python train.py --n_experts=64 --experts_per_token=4 --d_expert=64 --d_shared_expert=0 --moe_layers=[0, 1, 2, 3, 4, 5, 6, 7] --router_score="softmax" --normalize_top_k=false --router_z_loss=0.001 --vocab_size=6709
Below are experts of layer 3 (counted from 0) of a mixture-of-experts language model. Rows are named router (the router's row for the expert), gate (a neuron's input weights, with its number), up (a neuron's input weights, with its number), down (a neuron's output weights, with its number) and show model dimensions 0-63. Each number is 128 + 32 x the weight over its row's rms, rounded and kept within 0 to 255. Numbers have three digits each.
After each expert's rows: a language model's description of what the expert responds to. This comes from a sample of Wikipedia text that the model never trained on.

# expert 38
router:142104165067167138120120126131148076174200165061149145087152101145140124132093087118102163142166106117160110157114105090103200101073157150098187064179117121130136139116094099106102113126141134
gate0:139105150139125163127165136089144094187168149117148123075127162082076145174143190125098109126120218145170111131114190142184140119145119056170162085149181126095119135081090144114133147044156153
up0:109128168107118160111138193122155091131145097141122110223134078100154132124156150098140136136144124143148120104145149029119184174126140165084120167095107089108183153145095105181138101148132169
down0:168101110119125148133114071113092136128165108143126123071102150093177108124075126113123131166150102098164114170122144109115129100127125087118129100123153129214129119130106144139052135134187090
gate1:144115131106128135092127130108137153079147158168099151179116107144166202129116081139131141088138137147133170138120098122194139138144141128126118168119110109135091116045152131132064116161181188
up1:081145130110137140103078100104158135100126156231113121141116125112113173090157075151136098128129138150139186172115101098228109130152138125136172142143146082132146116076127146091091103165166169
down1:114114128184141185121102133113110107105103105133072130182114124127131145169083150164174109098132117105113115197150087085107115135179140105124170148117109089116081158073099083129085050105135080
gate2:071080093121099157127097139120131088135099080077147124201136105115091138152155122130092130084132094163164142156134161138160168186162222136145114139155117156147101148148185122114162118146155109
up2:118081093099118151149103121111141148162169071094140152192135093135128143158149118146094151085093132121112150127153166103148145178180153133129120118173103213124111099152140108143130131159121126
down2:116101113086183127120097141099113161137095184124108165124162153146149135137162113212155171139121107160103086151136153156133137188145107157134117100144102156094121111138138090091090166137139096
gate3:160129132161136119037115159126105077137120185121123124152095108116110102180165123154102092153102102064097111094104074104095071160188157117158122106135132121131222135085124142068121137102144161
up3:105140096054117121219184117139135187143121077145134146098162125135150171078099121078173129124156171155156160163140162160120182112090112171128140133128136140130091094143140100187137110156133086
down3:129162130097082117173173129137124191195120134118141153116140143124134174092073067097121104079178172143117138150110153129125156180064111188151105104130124153177127138174114136146121110181125146
gate4:152133125056069128067100131141140119106089160150114142108110130100097155131131164138132142172078175110122147166145131167148155142089149143081121141108137129178108100108147073092102109142172123
up4:154116180161164118155102140126096117112146153125103128140186091126197075080138086101130116112117078162140129201124130149129104136167155124130109152063153110107140117155141197112185149109099102
down4:161087126128155125101136168157116155184136113112135161089160146148107159139103122103157153182155131102136062119095079130139090143124076105150154164054092125118066134138169146165126151162151123
Description: Word endings, often ar, on, ay, ton, ington, air, in place names and compounds like Sevenoaks, Sunday, Faridganj, fairings.

# expert 57
router:112180165122151127119158131115122088215158146159122153111118081121207114094102072083109128145142168095181136178117148154118179150112172175146137086177072153136149134134102133112088108114162169
gate8:072136092119119164110082109134122117137163080108132103065134145092092165157080131136132116085157167088164069091089079138157120133145103115104171069107122120157073139150115099131154144074126118
up8:082119121119151157106080156127094097148159078122147126044099120102130205158093104165135109094119169105144066086080116155150093141168120117181149119142100152148116137136101128119142160096140141
down8:103051153194096092102115089127192064135133140132147120153116104186137116132127095098112129108114085117063116108148108118102108157105138149124076150126123146101174139127080160123017164131108130
gate9:126124133112138101121102071123086115101100175125100133120098069102102106062120103178176124178176152134182147184164089162094136121175124163105083070120117081147110206134129115122159172154125144
up9:126108145141101174165173151128195152102108093107086108144093157090116113159120122133103157093094124135153130085139155101169138074140103078125169150144153110166125053119173124137167106166179104
down9:151163137147128109220158161102066134115121146147134117100164161136141105139096127111218159125141093121141156142123145155075119112136146094169146180184100114052115146196115106171108065125083117
gate10:146180018151163105125111091139189090103134186158143129160138148109138103174132174110179108086095122117164141131163179167140076176073144187159117128139134151160190146120109094146125191063139129
up10:158176017153159112138128132171166068132111176156148125114138158116142123157129169109155092098099109129188161170143167166172073205101135177152112145145196135147186122117094112129122202098175139
down10:076145101098102105093170129113071186121103092090135063146136122119130141152117112158119119152110172096107117163154111133060123159101167149173116187093124126145133063177162107102141163109105124
gate11:106162134143097130083134079131134130126184112145197201059127109170178123117126107167097154114065161179129169086169143187149106099114149124101109129149122146110108091107148115190155100165107100
up11:142107132076196149151141171129128108120081106095047076194109119117085128113109138073153109157196090087135059164140089080109084154120135128179188129121097074181145155173147169070093150123160213
down11:136093103144094180112122156095186200101201140127092117089101094158126108136100140120154070167065159125119125123159127206125186137108153128120105093106148069182153147177179159124098101141147109
gate12:154182147102192146115050138095073140107150120154065156118093114084096117153153181108133198087124126132110155125153187113117160107093180080075100091114117149111153111170065197102092095139119158
up12:068124138153148119181130057155174112180135166145111138081146136109238172045116108103122137147122143135150050068120117153165149150072059140156128085148125120154132137097111114139128052079127102
down12:138115109151087156108126170101120141141123112134136143166124084112118098122093169096121104139108099119184139192172151134095061151196144113160102158161144125096134129150112094131116162125180120
Description: Head nouns, often plural or role words, ending a noun phrase before of or punctuation, such as members, system, people, ship, units.

# expert 6
router:139124089135169170077196169134146119155162086140171162087104137126165167148117092128131154150093154120110121121080129098091178105122134124160113118148100187112122122155142093066098086097120186
gate1:110140138122135166181115145157164126137128154073141180144081135147113105111146186098140123125095101151081125139163142139150182039150178112155094119098119204129102163103128116152131159134111160
up1:124100117135109142091170041102092130150166099111163121149111135081152078124153176134151134140112183141111073153127099214087120101111114153172088089116071138121166173160151136155112140080116132
down1:103115097134105122106135092124150135141118132151144105153132086090149121095177113161137121197139096177078134114133086129130115124117135195094131093158130160130155128108103103101137117154099143
gate2:158170096170091103093136132131111124087171106128144141117115133116191031097126095147100175159152070072143053131158119181152174110148102083102127132144091096133102084095171121083169096121107086
up2:195182092165074119135159096147140098120164113128106105116120122122241073066137119139090134162165152092157089126110146216178108117168057130104180146139134092138152086187143129127153074120112119
down2:110149108100159158178133136153082143149160084089127151135141113185066117188128115126115142136134175106112061156179105154110144168122170078124132124155148122133151138134187152150192131131189118
gate3:124079139128158092088092156084097099110161139159109107137112113125104151155094121165124132127166118066150080100128110119081160090131129149173108158104065193101114126185100132056157154133099112
up3:114170097101105159093112082143084138138088204174153142106129177132170146090172163116140158119165088195093138169142156100072065122139133138143128111174215081143096108103138107178138100153145157
down3:147130133111092083098169132171164105133137078077126150090094095141083120111150113147041154096127104131163110127113093142126129149148155170130111130095158102168092118095171115104123173183088097
gate4:157161124166066069134133099146091177130116172205137130139099125123119098110133139186149144172164084153112150169059144083177112132144167116139073112088112133154143098146156115210170130108143128
up4:121134159138200109136121139143116163177099150160093116173161164114149107123166148172161135145117119116088136105076138141159171135142117112134145057076118104205180099158163161204094065080159118
down4:123151067117081101054129109110150144121123160146112114062139127146164098144137091173170155179136128135146153079098140144155155164129130101138121121121195127130131113143094100140120133106101069
gate5:147185145185144174111155162134145148090093138118108117072099157090140113119087169107140126144158106156141092126052151105083113153149075114165105130117126133172116116077119162094054138107128152
up5:151176120170165138139148172128116132104146133076105117081087199114129112115088166087104105163188136167119137114064130106075091136101090113171124142128137092150114102104106182101070179096157158
down5:134119159130109146150140166123122204127115141123087124118127180121148094105165132144097134086175136126120128110100209150099165098159189143146191128150144130107161150040102153158142129144136152
Description: Tokens inside wiki tables, especially column headers and first-name pieces, such as Notes, Award, Candidate, R(ory), Rob.

# expert 15
router:174165119114119145109199156171167130194197158139204187103116092130143121113099086133120128135106144125155139152112133129114131143118149143145155088138113183104101140136081057088066134060135160
gate43:108135113147089070124115125136191121147121213130159155075185092139129051110062103134127102099127169116143130110110146113137133071165156132114135097146150126058093195107166144087118140115155104
up43:109101102116118098157130130109233168103139144126092105075169062096143085090115109100127133152111124153130119143155089137055124157099172125072176130150125142113132105088116145131148054152101121
down43:187160110163131154130135147096155151114185119137142148163090110145170144117171144066081137087095123135077149145130079099136105160146140147138198126110131139182155120083118111175171136110137141
gate44:121152153130119133123139140182128145187185108082136154119096169155148133112157088127154170135156163069101160188154101132140133134145143115161153144109138127107131106107144129183107112096110157
up44:141175158145131128114159139154142145176184123081121201126099148188159136137152105144142148113147146052117153168160112139114124147124110102143175134089166137104110106126152142162097116099103142
down44:141101124094111175128161130129155125105119078081155121128178099135078063127060081056131095086108047144098104129153120162150153114128129121159116103082132138118141078145117122132172111107141065
gate45:122114137113067126175174139114060120187160114152095185117153105146088128141043143143121154136118151097092097099107085197144197216078173113139087106164107115142104155124124082178091157060109123
up45:131099111115094126145157126136070122150142116150093181117143106119075094154051135142139182114130133094107093131140100181143188199056201099134079159138146106152113137134107100170080160044120150
down45:110152123089118177132137128087154131110125067134105168149155109069128137146172100184151178132078160136087178107123146130103155088081103059111159162141082123159155132117126152164138122161147085
gate46:125145170136099117123074179137123181110132130085169141182172099101155103110148113156120164137186052185120155176090145132170149123078168116127105150124162142140153129112125126139110162091102142
up46:096110158119108119121103141120123139126153133085150114170177090129142109140126142143117154110186035160105149147106169152181152127088116122132113133126138144153169148119084146111093137106132142
down46:104070090173140170100109149109072148093155153158116089118087160120146091113120155159128139147125167125129152009083105107134173159180126165080152118108136108103101169066117120160130130150123076
gate47:134118138098113146118104126151154088159085165163092142172054138064088131099118107158066135145070120144089165130122121166135147099130129126122119102114147176157130173148156146106124104060155166
up47:154128148074112133114121127115129088141093163157141139160066155086060137100126149168082146140079114145067183130129129172137130120151118114150139107128134163149132185120144155112144090039130187
down47:142088056111137148113073094123148165162109113068115116168089153158084156123087082158051113084100136129133160107102070170102141106138122091162096167101083090065162152129204169131102125030096163
Description: Unspaced digit pieces in coordinates, times and stats tables, such as minutes in 36°18′48″N, lap times, and years in lists.

# expert 26
router:114156108197145143121167187121183115174164108080198176088169115132168134129081075091114145159122144124173128161104156115128200123129110147132145097167076196111147173128144133126089111091133126
gate0:090194118168161141188123055096148153148100148125206193109118153095104109085163145112131150120143130123064193220095101139153106106115105123046163142180154186134171127112077116149120044136131088
up0:129132112161154181087163180105131136142098130086158137129095100106095129069105153211165105107126088192096141165175148178145172112110117118128157122183127116117114156032121113096113130102208112
down0:108148095186101066145091180174143133099142083138145137113152130154147087197151162119117127083151157143158121192152137116118113149181149153095122165101177152145180138111186094106079148131106160
gate1:105127140069107104094095156164086175109156060122115091104151172099162084116123187123145097095137121148132134066108144115147118160090125110093191094116104150092138138163135154078097069106094078
up1:147130145156124128190150146161137086124119209121109103146126166111137148197101099133117157077125065145153158126184059132062163091162138143162116114096141095117146124088079075162151206110170130
down1:109159052100150169131114147126101114139127090117082106115125091109153117142107177119144146067152103120118147083162149155182076137136140128119105128109142173121162173121160134083134143057166102
gate2:099120132178103119149136174110147133138133135162125071072089113105162102134114123107078129134104095100091179110129085127057159094154139128143130102115175166127134118160176109114074147209164196
up2:089158098200114078119149154081132137135155094130129086096128114081164069142116123133127099097126087102176187132157111151075116108158119130126135152119161138150151163191202130093119142222129191
down2:113133124154100153138148150178120177142095120123112111094130137140142100150112162171140103123103090116103115149110093101067126104118118156142155137140045138081136076060150164118149137101078100
gate3:143128113114090106129164158066138123138089114066113128118053114106108105144125081108154122128113155154156142132156165080090142089111131181115104146081095137118100160172109142164151086199196131
up3:115139121126164183084106111140190117138148127131145163141202144135137159115103161136099161128172112144051114161118116130167120141192137112140150141148160072115158077100135127089107157117086129
down3:119131109151134139156107126116132134069128182137071110151047149147152136126148155131104147146153179115160104110109156084158104042166151124194132141133123172129110147159131129160129116183103165
gate4:128164155127149085109147134146186127173123133176150113202164114190100131134177156087166084092127155148091126121147159082130112089141135094120133156166078140121118119172136158187130135114153095
up4:102173153105163111129138131150127133140134152099176111158169100178126150117171177111189066059138213159129128125145141095133138090136161114099128160164072145121126126141128151176153157154131083
down4:069093137111170079070135114139113120076140174194152154140130142131101183106134150181090129143160155107133121065132084190137061116101136118163068114149067144122143072142112111132139053137091141
Description: Middle pieces of foreign names and places, as in Guatemala, Raheem, Suomi; also main verbs like was, is, became, replaced.

# expert 25
router:118181114139130162127166137144178119176166170145160181069146097118165136105104063061109124127112149118136125147078143113111132136102200166134128089169135195116164151119106108110074074079189170
gate8:121129114141136111112087119077194183176138178113100194145085118104119126126141136130167095156112053164172129178173136150107134145128126148098115155105141172154077158088134151169123102161141142
up8:130137122172114117129082124075206172188163164113077193150111117073123141134149122130157115157116113158140162174165127173085162130124114161123094140056139148173082156088111150180136135122166139
down8:131159181093097130092153090099089109124008083090120147121121078075157147136102121127126133178110168092125097118093143163143095173205135127068141069112162101154103108110115097127110174138145152
gate9:102162102138159129135173136110115185145163129080103143187112146070093138136164146171093141125094125096148132104111086143069109154137098176196080120180095186100142151101159110164158067098098144
up9:132085118143116122108112159147126096129098110154146128060137135179158112126082096082155134125140134132128111168153153144175114076113169093057165105105158053153152120169088116080096157158142121
down9:140138134124152140150173096198086127192114105134174118108103167101174125082066157100124081074108090114129167129117083117100152073039141157090164159117159167094144096131140078161094143122161126
gate10:153096113124110132114127088118186172151139095184139189126138088098136103126131117146185110085082127122168088108082135097151154127164166093120136171151160119089089123175131079073107069110087118
up10:120128075137131131157132197116086082100135166154073059173059117165152132174134136081102122150082161156102182163114172167063114124101099139161138082112115068149141112115111191129131191088119136
down10:122150156123114142060162114106110100192105116170131103141145138103091133089108129139157145144135197118144116083145158118154121140103146128129066115085113122151181151171130096105128089089162109
gate11:089121148199127099148106147162139096106122141126171121148140081087162102188170115084096104097154107154159181106141156143173144140190089127050104097122118139149125089090103093130126136197224109
up11:116114177163127118157071151152103118145127109137188093114127075112156108168129143119098119125160103181136109107116147161183132140181108115062126080130158157149155037094122109162120127165158156
down11:184142125104101138086130127136123101108137093116125154145062136124115140129127142130180071144119094092072161104116081120153130140106103125138119085082063170087090150096130198151148103104100075
gate12:108129154116127102135086099132143100099139119183106143099139104113104119082154078141189120100097156129139139177102153193133088183124165203163119100124163150123157108135108117107093051112132094
up12:077099167119144112114099082122100152131161070210093166122153146135103135098119114168134136125080140169128111157108134190120105181165119206138168068149152127146169112172093058114085061126092136
down12:148122108102113114120156103140118142079093100072115165128095093128091141149104120121060084115140117159122202105107160108144166153104134181083083183163057087106147103131055169120116184101110180
Description: Digits and number pieces inside figures, scores, measurements and table values, such as 4691, 83.71, 26–59, million, %.